Weights of a small mixture-of-experts language model, trained from scratch on English Wikipedia.
Size: 14 layers, width 448, vocabulary 34374, 124M parameters.
Experts: 32 experts in each of 14 layers, 144 SwiGLU neurons an expert, 4 picks a token, a softmax router.
Training: a variant of SOAP for the experts, 512M tokens, 7815 steps.
Below are experts of layer 6 (counted from 0) of a mixture-of-experts language model. Rows are named router (the router's row for the expert), gate (a neuron's input weights, with its number), up (a neuron's input weights, with its number) and show model dimensions 224-335. Each number is 128 + 32 x the weight over its row's rms, rounded and kept within 0 to 255.
After each expert's rows: "mostly gets" lists some tokens that are sent to it at least half of the time; "gets" lists some tokens that make up at least twice as much of what it gets as of all text. This comes from a sample of Wikipedia text that the model never trained on. Tokens count by the router's weight.

# expert 13
router [123 120 119 119  88 140 116  78  97 178 154 160 177 123 137 147 142 140 148 125  99 184 200 107 115 135 103 181 116 150 128 175  68  91  83 179 136 186  84 168 111 162 116 169 170 143 103 102 149 152 164 116 129  78 149 143  77 142 115  98  72 143 151 157 112  73 116 151 124 127  83 180 181 207 110 154 122 188 137 110 175 118 145 103 166  91 138 178 123 145 118  96 132  94 157 118 200 145 152 134  89 152 146 192  96 145 154 149 179  91 177 173]
gate0 [105  74 103  75 102 118 148  47  98 122 133 144 185  85 124 140 167 208 123 158  90 195 155 104 162  86 146  88 169 201  89 110 155  68  95  83 127 167 162 156 148  75 150 105 150 130 117 132 168 146 124 129 118 183 226 137 114 100 182 124 134 158 164  77 118 125 121 154 144  58 120 133 101 125 139 132 142  99 103 156 101 114  67 131 162 177 100 100 142 115 161 189 180 189 176 172 139  95 145 107 151 124 108 114  76  53 112 130 129 182 129  77]
up0 [145 128 161 114 162 146 105 138 116  90  95 109 117  47 145  95 125 101 124 119 110 127 170  88 112 111 107 126 104  98 185 145 119 145 142  66  81 133 166 124 176 152  77  66 155 120 140  97 105  77 168 181  96 170  96 105 119 125 157 171 141 149 120 110 150 111 111 132 151 159  85 128 103 117 130   9 145 143 106  94 143 130 142 130 130 165 120 113 200 139  94 196 155 140 137 116 131 177  93 162 172  92 167  87  92 138 167 127 148 164 140 129]
mostly gets: ".\n\n", " c", "===\n", ".\n", " ===\n", " b"
gets: ".", ".\n\n", ",", " |\n", ".\n", "\n\n"

# expert 17
router [150 163  64 101 163 132 113 189  92 147 109 115 107  87 151 144 129 106 150 127 128 110 145  99 130  96 167 119  97 133 140 107 129  58 159  92 179  88 147 124  56  84 133 150 160  88 156 133 108  98  98 110 120 125 147 113 102 122 174 109  74 120  89 114 154 157 139 175 178 207 153  71 116  47 144  55 101 139 160 145 136 187 131 190 134 183  88 116  84  87 137 154 116 147 132 153 120 155 132 170 161  95 137 110 109  99 188 131 143 134 156 155]
gate0 [ 84  90 162 151 158 131 122 146 171 101 122 170 108 115  87 162 113 201 131 184 105 147 129 122  99 131 109 158 134 127 129  92 160 121 103  83 185 127  82 101 140 132  83 123 104 179 158 170  75 141  85 123  82  70 119 147 129 118 155 128 144  99 140 109 139 143 116 130 155 115  94 174 160 150 114 108 179 101 153 103 147 126  90 149 150 112 119 105 106  28 132 121  76  98 149 133 115  97  77  99 136 150 101 138  92 162  51 154 156 134 118 171]
up0 [104 195 110  98 189 120 141 143 126 135 157  84 162  71 113 154 121 112  82  71  83 147 147 176 141 148 102 153 130 134 131 112 122 104 144 153 124 134 147 145 130 125 118 162 152 174 125 145 139 139 184 123  71 170 103 141 131  90 126 140 135 107 188  95 170 166 123 125 126 108 132  97 167  92 121 197 141 134 115 123 192 101 110 128 134 149 107 162 124  88 120  89 152 190 154 135 174 146 134 179 107 143 135  49 152 120 176 165 135 109 131 116]
mostly gets: " against", " took", " having", " using", " make", " continued"
gets: " of", " to", " for", " with", " a", " on"

# expert 26
router [166 110  78  89 155 126 143 106 134 111 124 154 140 178 120 153 101  71 103 152 165 152 113 134 138 102 105 154 144 162 127 139 105 110 180 106 129 159 105  85 174 151  92  39  98 143  86 100 127  90  81 142  87 152  65 166 146 144 172 148 142  76 129 108 133 170 146 126 184 129 141 103  92 154 159 131 156 137 132 125  80 137 132 170 137 112 197  95 153 121  97 154 160 120  72 162 128  68  87 123 147 137 115 135 157 123 105 147 112 156 165 112]
gate0 [197 134  90 121 148 100 128 117  89 114 149 120 126  68 143 139 106 138 179 105 149 115  92 108 122  96 115 101 139  95 115  87 171  90 161 133 117 201 109 133 139 161  98 167 126  79  77 138 145 138 102 107 132 114 165 133 136  89 163 157 163  83 140 174 109  90 123 126  67 152 157 113 133 106 154  95 111 123  75 128 141 120 130 142 117 130 144 116 124 191  46 165 152 162 126 117 173 111 136 178 155 152 191 164 118 114  95  67 129 139 168 132]
up0 [ 98 145 182 119  92 124 169  52 182 170 110  97 143 132 110  72 145 163 146 164 125 171 180 111 102 159 102 185 109 138 159 150 137 112 122 132 155  88 112  94  90  86 186  95 108 151 184 155  77 147 149 149  94  95  68 113 121 133 137 104 126 188 117 137 181 178 180 152 190 109 102 152 116 106 132 133  98 136 157 170 104 120 106  94  89  65 104 102 108  69 169  97 148  97 145 135  64 147 116 118 131  98 160 118 137 110 166 128 145 119  89  84]
mostly gets: " Location", "°N", "″N", " Released", "(s", " Born"
gets: " |", " ", ")", "\n", " (", "|"

# expert 20
router [159 132  81 133 146 119 143 143 105 126  93  58  97 135 151  88 130  55 168 127 137 113 137 117 207  80 125 142 159 168 145  93 144 174 123 154 133 214  69 119 120 121 191 111 141 124 162 118 173 107 130 119 111 173 143 152  79 153 108 151 135 126 110 172 132 122  84 114 109 149 131 107 131 197 117 108  90 155 168  80 138 155  87 147 123 111 124 105  92 115 151 127 102 138 148 140 132 144  30 140 169 129 158  95 131 153  78 100 117 148 125 140]
gate0 [157 103 228 153  79  87 145  83 133 128  98 122  94 138 133 113  97 150  56 101 160 118 125 145 125 127 113 144 102 117 147 119 103  71  91 133 145 150 141 158  84 155  62 164 141 106 158 110 126 147 161  91 111 149 114 104 108 219  82  60 136 156 122 132 143 181 144  90 144 107 148 127 117  93  88  88 146 141 157 164 150 171 170 122 108 112 118 143 123 128 219 129 125 118 151  43 102 101 135  75 119  73 114  96 119 143  72 148 144 166 105 191]
up0 [114 121 186 114  92 161 105 126 110 152 117 100  80 152  64 143 159 112 139 144 164 141  73  76  69 164 151  98 101  84 139  87 171 199 123 138  89  96  54 110 103 129 112 147  91 172 111  47 162 131  86 165 129  79 177 116  63  88 160 138 160  86 128 141  74 112 137 157 103 129 140 133 105 109 112 152 135 184  98 175  94  80 146 137 169  79 177 177 121  94 139 135 102  81 212 151 160 144 175 117 152 108 107 148 103 123 173 171 152 123 180 152]
mostly gets: "==", "===", " &", " or", " Website", " ="
gets: " and", ":", ",", "==", " is", " was"

# expert 1
router [143 112 177  97 157 113 122 155 129 168  77  89 149 146 136 128  74 144 134  89 141  59 131 149 161 193  95 163 113  84  86 165 173 103 122 117 106 143 125 144 157 138 162 137 127 169  68  98 114 138 174 165 106 113 115 129 208 125 110 105  43  84  98 149 115 178 186  78  92  96 184 145 178 165 104 164 158 104 155 166 103  76 118 138  96 146 107  96 168 133 136 187 159 138  81 128 158 142 176 144 140 162  75 119 135 123 129  91 154 138 116 112]
gate0 [123 144  76  84 161 111 162 144 154 148 142 106 122 101 136 137 110 149 105 117 103 155 134 104 113 132 156 137 116 140  71 119  52 146 184 109  93 158 138 167 174 168 117 159 114  95 126 120 150 147 142 150 177 153 137 124  97 143  96  95 145 207 127  74 133 126 142  38 161  60 127 164 133 148 104 140 171 102 123 153 163 143 125 118 137 173 103 191 137  71 138 144 165  98 102  32  88 112 125  85 156 105 166 203 184  90 111  51 124 106 130  93]
up0 [138 139 167 157 102 140 222 105 140 119 146 127 100 137  99  64 159  74 143 153 113 111 111 102  86  67 150 145  93  92 188 165 164 116 135 164 187 125 105 133  74  96 163  79 122 158 149 115 115 131 127 127 146  91 102 135 148 164 151 165  91  93 127 149  53 156 119 113 125 127 131 126  95  91 148 161  96 118 127 125 117 131 142 104 138 125 119  92 110 154 153 120 113 190 187 187 147  80 117 176  68 113 142 108  10 150 108 198 148 142 149 109]
mostly gets: " kg", "–present", " medal", "96", " won", "–"
gets: "–", ",", "19", "20", "0", "6"

# expert 5
router [120  96 146 131 120 119 161 114 131  83 200 104 122 138  46 117 121 138 181 128 198 157  66 149  96 117 173 104 108 149 124 158 163 129  74 135 107 129 109 150 159 102  93 129 119 139 125 128  93 127 109 104 142 147  64 112 149 147 129 196  79 145 155 144  87 107 128 147 121 132 107  97  81 119 122 161 110 124 132 123 127 183  92 129 105  91 112 109 147 121  73 116 189 179 109  92 174 120 127 135 138 113 115 127 142  83 117  91 107 154 138 131]
gate0 [121 117 173 171 138 138  86  99 180 144 159  98 130 126 145 104 118 168  91  83  56 107 143 143  89  61 165 137 118 152 204 114 115 134  93 101 103 143 166 136 126 144 134 172  99 156 117 114 145 110 123 143 152  96 146 178  81 118 134 142 116 180 135  98 163 148 126 122  91 124 158 170 127 149 136 158 181 104 159 112 156 142 206  98 119 118 168 155  53 146 170 104  84 145  78 172 132 175 168 183 142 107 157 132 102 115  67 109  99 190 127 174]
up0 [110 125 188 150 140  86  79 157 150 146 135 147 125 105 145 122 137 162 104 113  57 159 118  84 112 164 128 147 116 158  91 210 100  70  89  83  68 183 137 128  93  97 158 159  85 134  97 139 130 110 141 124  86  82 135 111  76 201 128 129  55 134 146 138 200 147 105 124  83 145 191 174 104  65 130 157 171 100  90 137 131 119 187 138 192  71 118 124  82 122 150 105 129 129 149 137 163 148 182 158 171  95 165 194 105 105  78 170 142 162 144 165]
mostly gets: " km", " ft", "″N", " mi", "″W", "°E"
gets: " |", "|", "-", "\n", "0", " |\n"

# expert 3
router [135 102  87 158 178 149 149 122  86 125 103  73  69 169  97 127 159 147  88 109 117 173  83 154 151 120 141 166  96 143 136 144  71 143 102 195 162 106 110 155 167  90 130  59  44 136 147 107 153 130 162 144 137 196  68 131  72 151 164 139 129 134 112 132 119 132 134 171 137 139 140 115 128 170 120 140  96 109 117  87 135 116  78  86 118 102  88 110 156 128  51 138 152 142 102  72 111  83 144 139 126  95  94 131 112  95 149 191  93 111  84 104]
gate0 [ 87  89 147 123 104 133 160  95  94 126 128  80 188  76  75 149 140 160 170 199 106  92 153 110 176  65 107  98 126  99 105 149 145 129 122 120 103 132  56 165 118 102  82 148 115 122  85 107 106 158 133 135 105  89  63  98 136 116 130  88 185  96 124 110 166 135 138 120 128 161 127 117  87  87 150 157 188 109  97  58 175 119  75 122 154 170 122 140 125 135 132 144 112 168  89 120 135  86  94 125  99 133 155 184  96 159 152  98 170 121 134 116]
up0 [127 108 130 104 150 154 165 106 164  68 136 187 106 179 165 136 154 129 100  85 186 146 110 139 134 181 130  95 164 153 110 109 113 119 220 100 180 117 178 107 108 155 125 100 139 174 154 155 147 167 139 145 121 112 186 109 127 123 108 118 118 156 115 173  99  77 149 111 147 108 128 102 125 171 120 115  54 182 124 103  94 106 214  92 173  82 120  61 143 103 159  89 138 108  91  91 131 181 198  84 148 146 104 111 152 133 136 122 124 154 160 189]
mostly gets: ")\n", "\n", "|", ";\n", "″N", "\"\n"
gets: "-", " |", "|", "\n", " |\n", ")\n"

# expert 8
router [118  72 139 143 130  98  85 147  73  98  25 127 119 118 128 138 123  76 122 137 174 125  93 115 125  98 103 117 115 101 172 106 149 111 169 119 145 143 109  78 167 141  92 137 177 122 144 108  81 131 193 159  80 164 135 173 156 152  92 136 132 163 125  91 119 145 162 125 119 135  85 165 147 123 165 115 108 140 150 116 164  82 133 191 148 166 191 142 120 104 115 129 134 185 149 147 158 105 129 150  91 109 115 132 106 168  97 143  60 152  99  81]
gate0 [115 126 134 112  99  84 117 115 153 106 134 110  79 127 162  80 141  93 150 177 159 137 148 127 140  86 135 155 138 164 125 131 169 114 147 163 149 152 120  91 160 161 117 121 115 169 121 145 146  97 117 128 118 104  97 136  53 163 147 171 160 165 102 158 149 106  72 129  66 105 141 141  86 124 150  69 140 149 178 136 148  73  98  83  84 119 167 152 146  65 118 141 153 147  90 126 104 105 146 133 178 143 140 120  98 103 149 131 170 163 160 145]
up0 [182  50 123 121  73 152 195  66 152  99 130 105 167 114  92 118 124 151 102  94 110 178 117 106 146 179 149 119  84 129  86 159 154 113 110  94  98 170 163 118 124 156 133 178 220 114 154 130 140 137 111 122  91 227 142 104 139 116 136 146  93 131 121 117 114 151 122 164 191 164  78 164 144 110 170 149 192 102 113 155 108  95 113 131 138 141 138 161 166 143 199  75  91 152 162 119 129 162  76 113  72  92 180 149 133 112 130 139  69 101 133 130]
mostly gets: "The", " his", " The", " their", " her", " the"
gets: " the", " of", "'s", " The", " his", "The"

# expert 25
router [128 128  91 108 162 118 130 213 116 133 118  99 143 121 118 100 128  82 105  49 107 100 109 126 105 155 129 142  96 140  89 138 152 138  84 101 161 175 140 159 140 204 110 213 148 144 135 132 182 137 154 137  77 109 129 136  90 158 113 104  94 102 144  92 135 110 144 142 137 174 144 108 131 138 183 128  65 107 127  93 132 112 106 144 183 177  90  88 133  69 155 124 111 139 127 126 157 107 153 153 150 166  93  93  99 115 118 128 146 122 147 134]
gate0 [120 125 186 136 133 170  91 101  67 112 122  73  94 111 162 134  88 162 103 154 160 108 140 131 121 109 120 118  99 131 118 100 111 141 132 107 130 125 135 128 118 133 134 124  33  75 178  65  92 172 143 146 126 151 190 168 107 141  73 152  92 191 131 108  99 156 136 217 100 111 102 103 106  75 133 146 112 141 107  93  96 127 128 127 129 199 186 179 131 133 101  90  72 134 144 138 120 175 126  66 125 140 160 143 142  75 141  83 138 167 159 170]
up0 [127 123 191  99 173 143 103  95  78 145 111 113  69 145 167 122  89 176 117 125 194 113 148 115 140 143 108 176 123 134 127 113 157 130 133 106 106 134 131 122 147 128 120 121  69  84 179 121 104 144 130 139 141 142 161 184 106 129  69 126 109 171 117 144  82 147 130 183 101  85 115 101 182  82 160 157 166 148  85  90  95 108 168 161  96 206 185 191 126 159  89 127  82 128 130 129 105 152 150 109 153 137 136 133 133 101 100  82 116 175 172 160]
mostly gets: " became", " become", " joined", " born", "==", " becoming"
gets: " was", " as", " (", " in", " of", " is"

# expert 23
router [132 135 102 141 124 121 178 183 184 142 154  82  74 146 141 100 188 141 190  93  79 105 103 173 181 145 164 106 107 112  89 127  96 147 131  88 110 100 115 126 154 175 161 144 164 141 149  92 138 162 104  89  87 170 154  97  73 102 178 119 168 116 103  81 172 122 147 168 140 169 128  87 115  86 204 103 138 123 160 163  94 108 116 132 106 179 149 139 137 118 113 159 143 121 169 133 173 117 150 125 110 149  92 151 121 153  81 134 170  89 142 165]
gate0 [187  84 164 192 180 104 123 108 107 141 146  91 155 138 180 152 158 103  81 107 115  65 132 126 149  98 167 165  72 123 110  94  86  96 149  89  95 153 130 154  93 142 156 152  79 126  75 124 139 139 146 145 142  98 170 149 146 131 144 130 111 113 103 158 134 114 143 150 169 147 140 126 160  77 106 155  85 157 158 157 172  70  93 111 158 133 148 178  47 173 154 161 135 119  86  94 115 162 141 116 111 105 180  91  63 144 155 137 131 190 167 122]
up0 [223 102 164 154 184  80  83 138 127 135 138 133 178 113 128 143 121 173  43 169 132  89  93 114  89 127 137 114 124 143 135 109  99  81 165  85 109 102 120 133 157 126 115 154 153 106 127 135 144 135  63  92 158 145 167 145 175 115 167 106 107  85  97 174 115 123  77 115 131  76 126 178 115  99 186  92 105 117 104 210 195 129 118  98 135 160 148 176  47 155 129 156 135  97 128 103 202 156 137 112  99 106 160  90 144 172 105 144 152 128 111 128]
mostly gets: "In", " during", " under", " at", " At", " in"
gets: " in", " at", " on", " to", " from", " of"

# expert 12
router [133 180  43 171 120 155 158 112  72 145  96  87 117 126  98 138 104 110 191 196 154 170 144 191 157 110 144 143 139 162  92 167 115 173  94 150  82  71 113  75 154 137 149 130  95 170  88 118 101 170 109  83 169 130 128 172 118 188  59  44 107 188  65 130 110 129  58 183 124  86 136  76 193  87  98 125 128 140 158  96 138 165 145  89 128 116 146 124 124 112  51 116 159 143 125 151 139  49 169 136 167 119 104 127 153 153 120  91  56 113 129 113]
gate0 [124  89 122  99 160 100 150 137 106 187 151  65 124 123 115  93 134  80 115 147 160 133 100 174 142 135 172  89 180 103 114 113  76 131 114 104 120 139 167  53 108 128 161 132 155  87 132 170 122 137 125 107 151 148 157  81 137 151  85 145 122 159 131 130 204 150 103  74 102 153 182 138 197 146 138 133 135 133 126 173 124 128  80 117 144 132 138 144 183 121  73 133 110 116 152 143 186 148 146 147 184 163 158 137 107  97  95 102 191 118 126  73]
up0 [112  96 117 134 133  93 162  98 147 157 128 104 149  81 105 141 122 122 114 135 137 127  92 142 151 157 115 142 178  64 132 101 104 151 156 122 122 127 188  73 124 118 113 147 135 147  91 150 111 173 140 116 122 165 134 126 167 135  96 140 134 188 106 136 167 146 132 109 134 133 149 124 184 116  85 102 144 170 125 119 115 103 107 106 123 159  86 170 188 179 105 122  72 111 128 119 209 186  95 149 138 103 132 164 122 115 105 103 183 137 127  20]
mostly gets: " —;", " –;", "'\n", ";", " ·", " This"
gets: " |", ";", " |\n", " The", "\n", " —;"

# expert 14
router [113 145  60 168  98 161 178 119  88 146 129  47 108 155 163 138 189 175 146 107  67  94  86  84 125 129 128 151 154 110 188  91 126 144 124 118 102 129 119 132  98 108 146 133 154 181 124  99 218 162 141 105 142 100 124 128 137 116 107  97  88 185 157  97 153  94 115  81 122 158 124 108 109 153 120  99  95 116 145 153 131 148  99  79 149 186 142 140 106 118 113 130  90  77 164 152 128  74 102  62 185 152  95 125 105 163  90 100 192 125 101 146]
gate0 [104 111 122 137  84 100 163 134 155 130 144  79  88 150 132 146 131 104 131  79 171 170 137 151 152 108 151 173 130  86 170  88 148 137 102 103 124 130  63 159 113 146 152 184 144  55 118 123  75 152 122 139 116 153  97 133 125  69 170  93  86 133 129 150 131 116 117  81 126  84 113 155 105 135 156 159  74 175 189 138 159 133 154 126 185 160 120  79 145 179 147 112  96  94 123 157 164 119  97  75 183 168 111 137 123  85 113 172 140  92 120  75]
up0 [134 163 114  96 152 101 128 139 184 143 148 158 121 109 139 121 103 129  97 116 169  51 152 156 161 133 131 131 122  99 141 138 101 117  71 130 102 121 120 139 180  75 124 115 115 142 175  75 150 121 106 152 119 124 127 125 120 138 187 113 156 101 142  93  99 107 121 171 116 125 133 139 167  97 117 134 110  45 120 152 123 161 160 123  47 125 180 142 145 147  71  83 146  82 143  56 139 124  89 112 140 138 118 146  85 105  99  70 108  66 116 157]
mostly gets: " including", "\",", "+,", " include", ".,", ","
gets: ",", " ", " (", "),", " is", " was"

# expert 29
router [190 139  94 159 182 193 126 126 153 146 185 141 140 120 106 138 108 113 152 118 155 169  84 149 117  68 111  78  98 151 106 136 111 152  64 140 134 164 120 173 193 126 122 157 156 194  83 147 143 174  87 120  52 166 158 122  71 107 114 144 143 118 136 101 125  86  78  81 103 196 165 140 138 151 120 146 123 152 106 136 143 110 123 130 152  88 149 106 100 156 157 124 151  97 161  80 181  90 155 160 123 174 125 132 145 141 145 149 129 106 165 117]
gate0 [173 119 102 105  76  45 148  68 105 126 124 119 176 170 114 135 166  99 149 116 131 116 113 124 124  96 163 142 161 128 138  96 108 138 159  93 146 136 145 155 119 133 104 165 138 109 172 146 118  87 119 167 150 193 117 164 146 141 148  79 141 119 139 138 124 149 156 169 100 165  68 143 123 128 122 130 104 175 129  99 206 126 124 137  91 191 138 147 121  62 186 155 142  70 194  57  75 156 118 156  97  92 108 151  96 105 110  75 170 147 133 128]
up0 [119 124 169 149 142 174 179 184 155 161 176 129 115 108 170 161  52 122 130 143 143 161 124 107 172 147  92 111 105 103 127 140 151 122 133 128 124 124 101 136 168 136 192 131 145 114 135 115 166 156 159  88  68  38 143 123 106  90  84 184 122 117 112 122  90 117 144 105 129  72 179 117  90 143 124 135 114 135  95 105  96 191 119 135 141  69  76 117  99 162 138 118 120 189  77 146 149 108 136 107 121 149 166 127 187 125 149 172  98 114  90 174]
mostly gets: " \"", "==\n\n", " Al", " '", " ==\n\n", "===\n\n"
gets: " \"", " (", " |\n", "\n", " A", " L"

# expert 28
router [120 148 115 111 124  63 110  82 133 158 153 158 179 157 162 145 178 135 175 125 104  97 168 102 121 128 168 132 162 123 100 138  81 130 155 136  98 122  80 149 128  58 115 126  98 159 153 127  44  88 151 155 135 110 154 135 127 217  93  85 147 146 179 158 154 109  96 137 112 129 130 131 118 214  71 103 111 182 135 173 104 142 131 209 129 128 154 134 158 153  88 129 131 114  95 162 137 145 149 108  83 145 104 137 108 135 148 161 162  95 181 133]
gate0 [123 135 117 130 148 113 125 157 126 122 150 146 197 144 186 191 149 107 154 130 113  78 113  80 160  85 136  84 107 101 154 103 196 129 115 126 198 100 123 115 125 106 149 155 192 135 103  95 117 167 131 131  55  76 149 137 133 141 149 126 141 139 157 127  95 155 102 163 171 165 152 120 138  85 148 156  32  82 193 160 147 183 139 124 142 140 122  71 153 134 176 184 131 101 113 123 156 145 104  71 150 125 190 126 130 145 163 125 136  92 187 104]
up0 [159  94  95 180  92 133 114 182 100 124 145  92  83  92  67 109 138 129 114 109 125 147 107 153 131 143 150 165 141 178 136 115 107 144 166 127  88 131  88 184 153 205 129 126 107 101 100  99 161 161 159 132 159 127 125 174 163 136  66 134  78 127  71 159 134  95 133 178 117  70 136 130 155  92 112 101 129 141  65 136 110 135 130  84 162  53 182 149 146 149 103 142 130 182 170 100  94  81 205 116  99 146  87  98 154 150 118 162 145 143 127 151]
mostly gets: " which", " It", " He", " he", " it", " she"
gets: " to", " he", " that", ".", " He", " which"

# expert 16
router [175 185 130  84  63 168 174 114 151 184 165  78 136 122  97 165 137  80 183  85  49 147 125 165 115 137 201 150 178 173 164  61 133 117 125 117 135 127 144 123  64 133 162 129  91  91 104 108 104 134 122 125 181 143 103 109 130 100 186 124  91  71  79 143 101 166 141  67  92 203 105 101 120 134  99  74 154 139  95  83 145 148 139 174  86 128 148 116 131 113 146 153 146 103 168 153  93 139  83 115 172  94 189 140 112 118 122  86 124 120 152 167]
gate0 [117 166 134 182 125  45 153 127  63 109  86 114 122 122 152 149 146 129 122 146 138  66 156 139 121  96  70 143 132 119 109  97 148 125 126 154 128  80 153 157 164 118 123 145 130 154 232 139 155 113 115  54  95 134 152  95 138 118 135 201 122 101 116  75 118 154 154 131 109 160 123 187  52 128 123 141  88 122 157 110 133 127 202 106  75 117 137 105 137 138 121 110 103 106  88 133 140  90 195 167 101  77 123 130  59 179 116  93 162 112 117 121]
up0 [186 116 121 114 173 158 122 136 138 152 166 140 155 141 128 197 181 100  95 136  88 139 126 139 121 113 137 116  89 143 137 144 120 127 113 125 118 152 150  84 148 161 171 145 126 154 163 148  82 153 115 189  99 170 141 120 121 124 121 125 125 131  90  97  63  76 119 136  97 158 222 117 137  75  97 127 133 118 108 145 122 168  93  94 136 104 141 120  81  81 149 100 171 139 168 118  99  87 118 133 131 199 149 118 120 128 152 178  81 124  98 126]
mostly gets: " or", " all", " than", " more", " some", " most"
gets: " and", " a", " one", " of", " or", " two"

# expert 4
router [161 134 126 113  92 108 103 132 133  86  86  73 112  62 126 169 153 159 160  81 131 100  71 148 152 140 149 171 155 105 170 100 166 124 140 115 136  86 169 124  78  91 159 140 153  87  97 106 110 140 163 139 104 158 155 169 118  98 126 152 118 128  78  86 139 195 186 130 165 135  89 131 114 129 116  89 143 151 124 133 123 130 130 170 132 123 226 150  93 115 116 150 111 195 180 122 109 120 127 125 115 128 131 118 105 135 152  90 144 148  76 130]
gate0 [ 93 118  58 161 185 147 174 156 107 116 150 144 179 134 114 102  76 169 111 120 116 109  72 130 123  94 139 115 129 147  88  92 168 112 140 106 131 122 141 189 138  91 127 173 111 147 115 126 105 135 138 133 160 116 134 165 127 124 150  99  99 135 148 147 120 109 150 112 155  98 123  94 129 134 139 151 179 131 150 136 169  97 135 138 157 126 147 159 114 195 161 113 167 115 121 105 163 134 107  80 139 172  94  74 171 112 102 143 139 112 138 108]
up0 [134 128 152 102 116  67 198 116 147 158  71 107 187 155 157 119 120 204 217 165 206 169 146 126 114 101 109  88 104 191 132 175 100 118 103 165 206 160 161 164 152 137 149 130 125 155  91 117 112 123 147 162 146  96 127 124 106 171 115 169  90 185 147  92 153 119 158 151 118  91 138 143 150 126 119 138 127 133  93  97 143 137 133 122  87 136 111 143  53 113  91 137  74 158 175 139 100 147  65 129 171 184 132 125 165 135  95 170 168 154 118  63]
mostly gets: " their", " his", " its", " new", "The", " several"
gets: " the", " a", "20", "19", "'s", " The"

# expert 2
router [124  77 173  75 124  75 118 139 180  99  92 165 143 110 157 131 172 183 144 138  88  94  78 103 149 142 150 125 102  80 124 149 106 144 138 136 170 116 106 151 109 141 150 139 159  93 160 118 119 123 116 124 208 132 125 131 176 148 147 152  97 101 130 139 119 149 200  90 152  74 122 153 133 129  92 116 144 131 140  58  88  91 140  82 104 105 130 165 141 143  79 145 155  65 120 168 175 103 150 115 147 136 149 150 156 119 216  74 124 127 146 145]
gate0 [ 70 175 135 117 186  91 164 171 171 118 111  37 113 136 203  78 142 179  90 130 120  93 162 103  83 141 122  93  91 111 137 169 105  91 113 110 120 143 110  94 107  52 166 173 151 145 115  79 156 112 114 157 103 129 170 123 142 149 118 130  86 157 129 143 139 107 141 102  94 148 113 111 106 121 141  90 137  82 154 139  89 117 108 204 134 108 107 126  72 108 105 117 107 141 122 110  89 112 116 135 109 116 151 208  69 145 136 199 163 144 121 170]
up0 [134 106 135 141  95 118 107 104 113 129 150 159 119 125  91 148 130  77 134 134  95  76  87 109 166  76 151 180 138 164 158  95 103  96 133 154 152 121 141 145 142 187 140  84 135 135 166 121 145  85  82  81 187 141 110  81  85 168 127 116 185 128 154 124  78 144 121 150 157 149 177  92 172  93 112 159 143 127 186 183 164 142  77 125 142 116  97 138 136  84 111 139  80  98 147 104 133 138 123 132 110 129 143 124 173 121 104 153 138  81 123 173]
mostly gets: " April", " October", " July", " November", " January", " later"
gets: "19", "20", ",", "18", "17", "12"

# expert 11
router [162 177 158 193  84  57 130 132 147 128  79 114 122 150 177  95  62  97 106  61  95 135  90 136 118 158 119 153 120 130 139 133  62 120 156 172 103  96 160 140 147 130 193 158  91 107 110 135 162 138 157 156  97 158 136 125 104 121 140 138  93 128 123 129 146  99  80 160  80  76  97 154 214  73 140 119 151  91 120 166 168 120 102  85 133 137 156 130 101 105 101 135 148 138 155 130 207 104  72 154 141 155 112 186 140 145 123 124 190 108 111 126]
gate0 [104 187 135 102 147 142 134 101 105 166 106 130 113 121  98 159 128 107 174 118 144  74 188 149 116  99 136 179 134  96 143 128 171 128 169 113 189  94 130 107 131 180 143 205 125 118  72 125 129  62 137  92 150 143 150 140 149 145 106 151 191 113  75 162 192 106  93  76 131 131 129 133  81  60  92  97 142 120 146 146  61  94  95 138 118 163 135 102 101  87  67 166 111 115 119 107 111 106 166 110 138  87 139 104 136 143 180 129 104 163 151 138]
up0 [125 126 116 128 111 128 115 105 126 124 152  95 140 108  88 128 183 142  44 152 116 158  93 162 115 117 137 105 163 158 176  97 145 138  90 184 123 123 164 131 177 111 162  57 166  64 170 109  97 153 117 119 172 140 142 136  95  84 158 123  68 134 160 161  78  93 124 123 189 125 185 130 140 189 176 103  97 125 125  90 149 173  97  89 137 186 128 117 115 132 195  74 101 100  94 138 109 123 149 107 115 196 119 104 118 139 127 142 106  98 128 138]
mostly gets: "°", "′", " ", "–", "19", " $"
gets: " ", "19", "20", "–", ".", "18"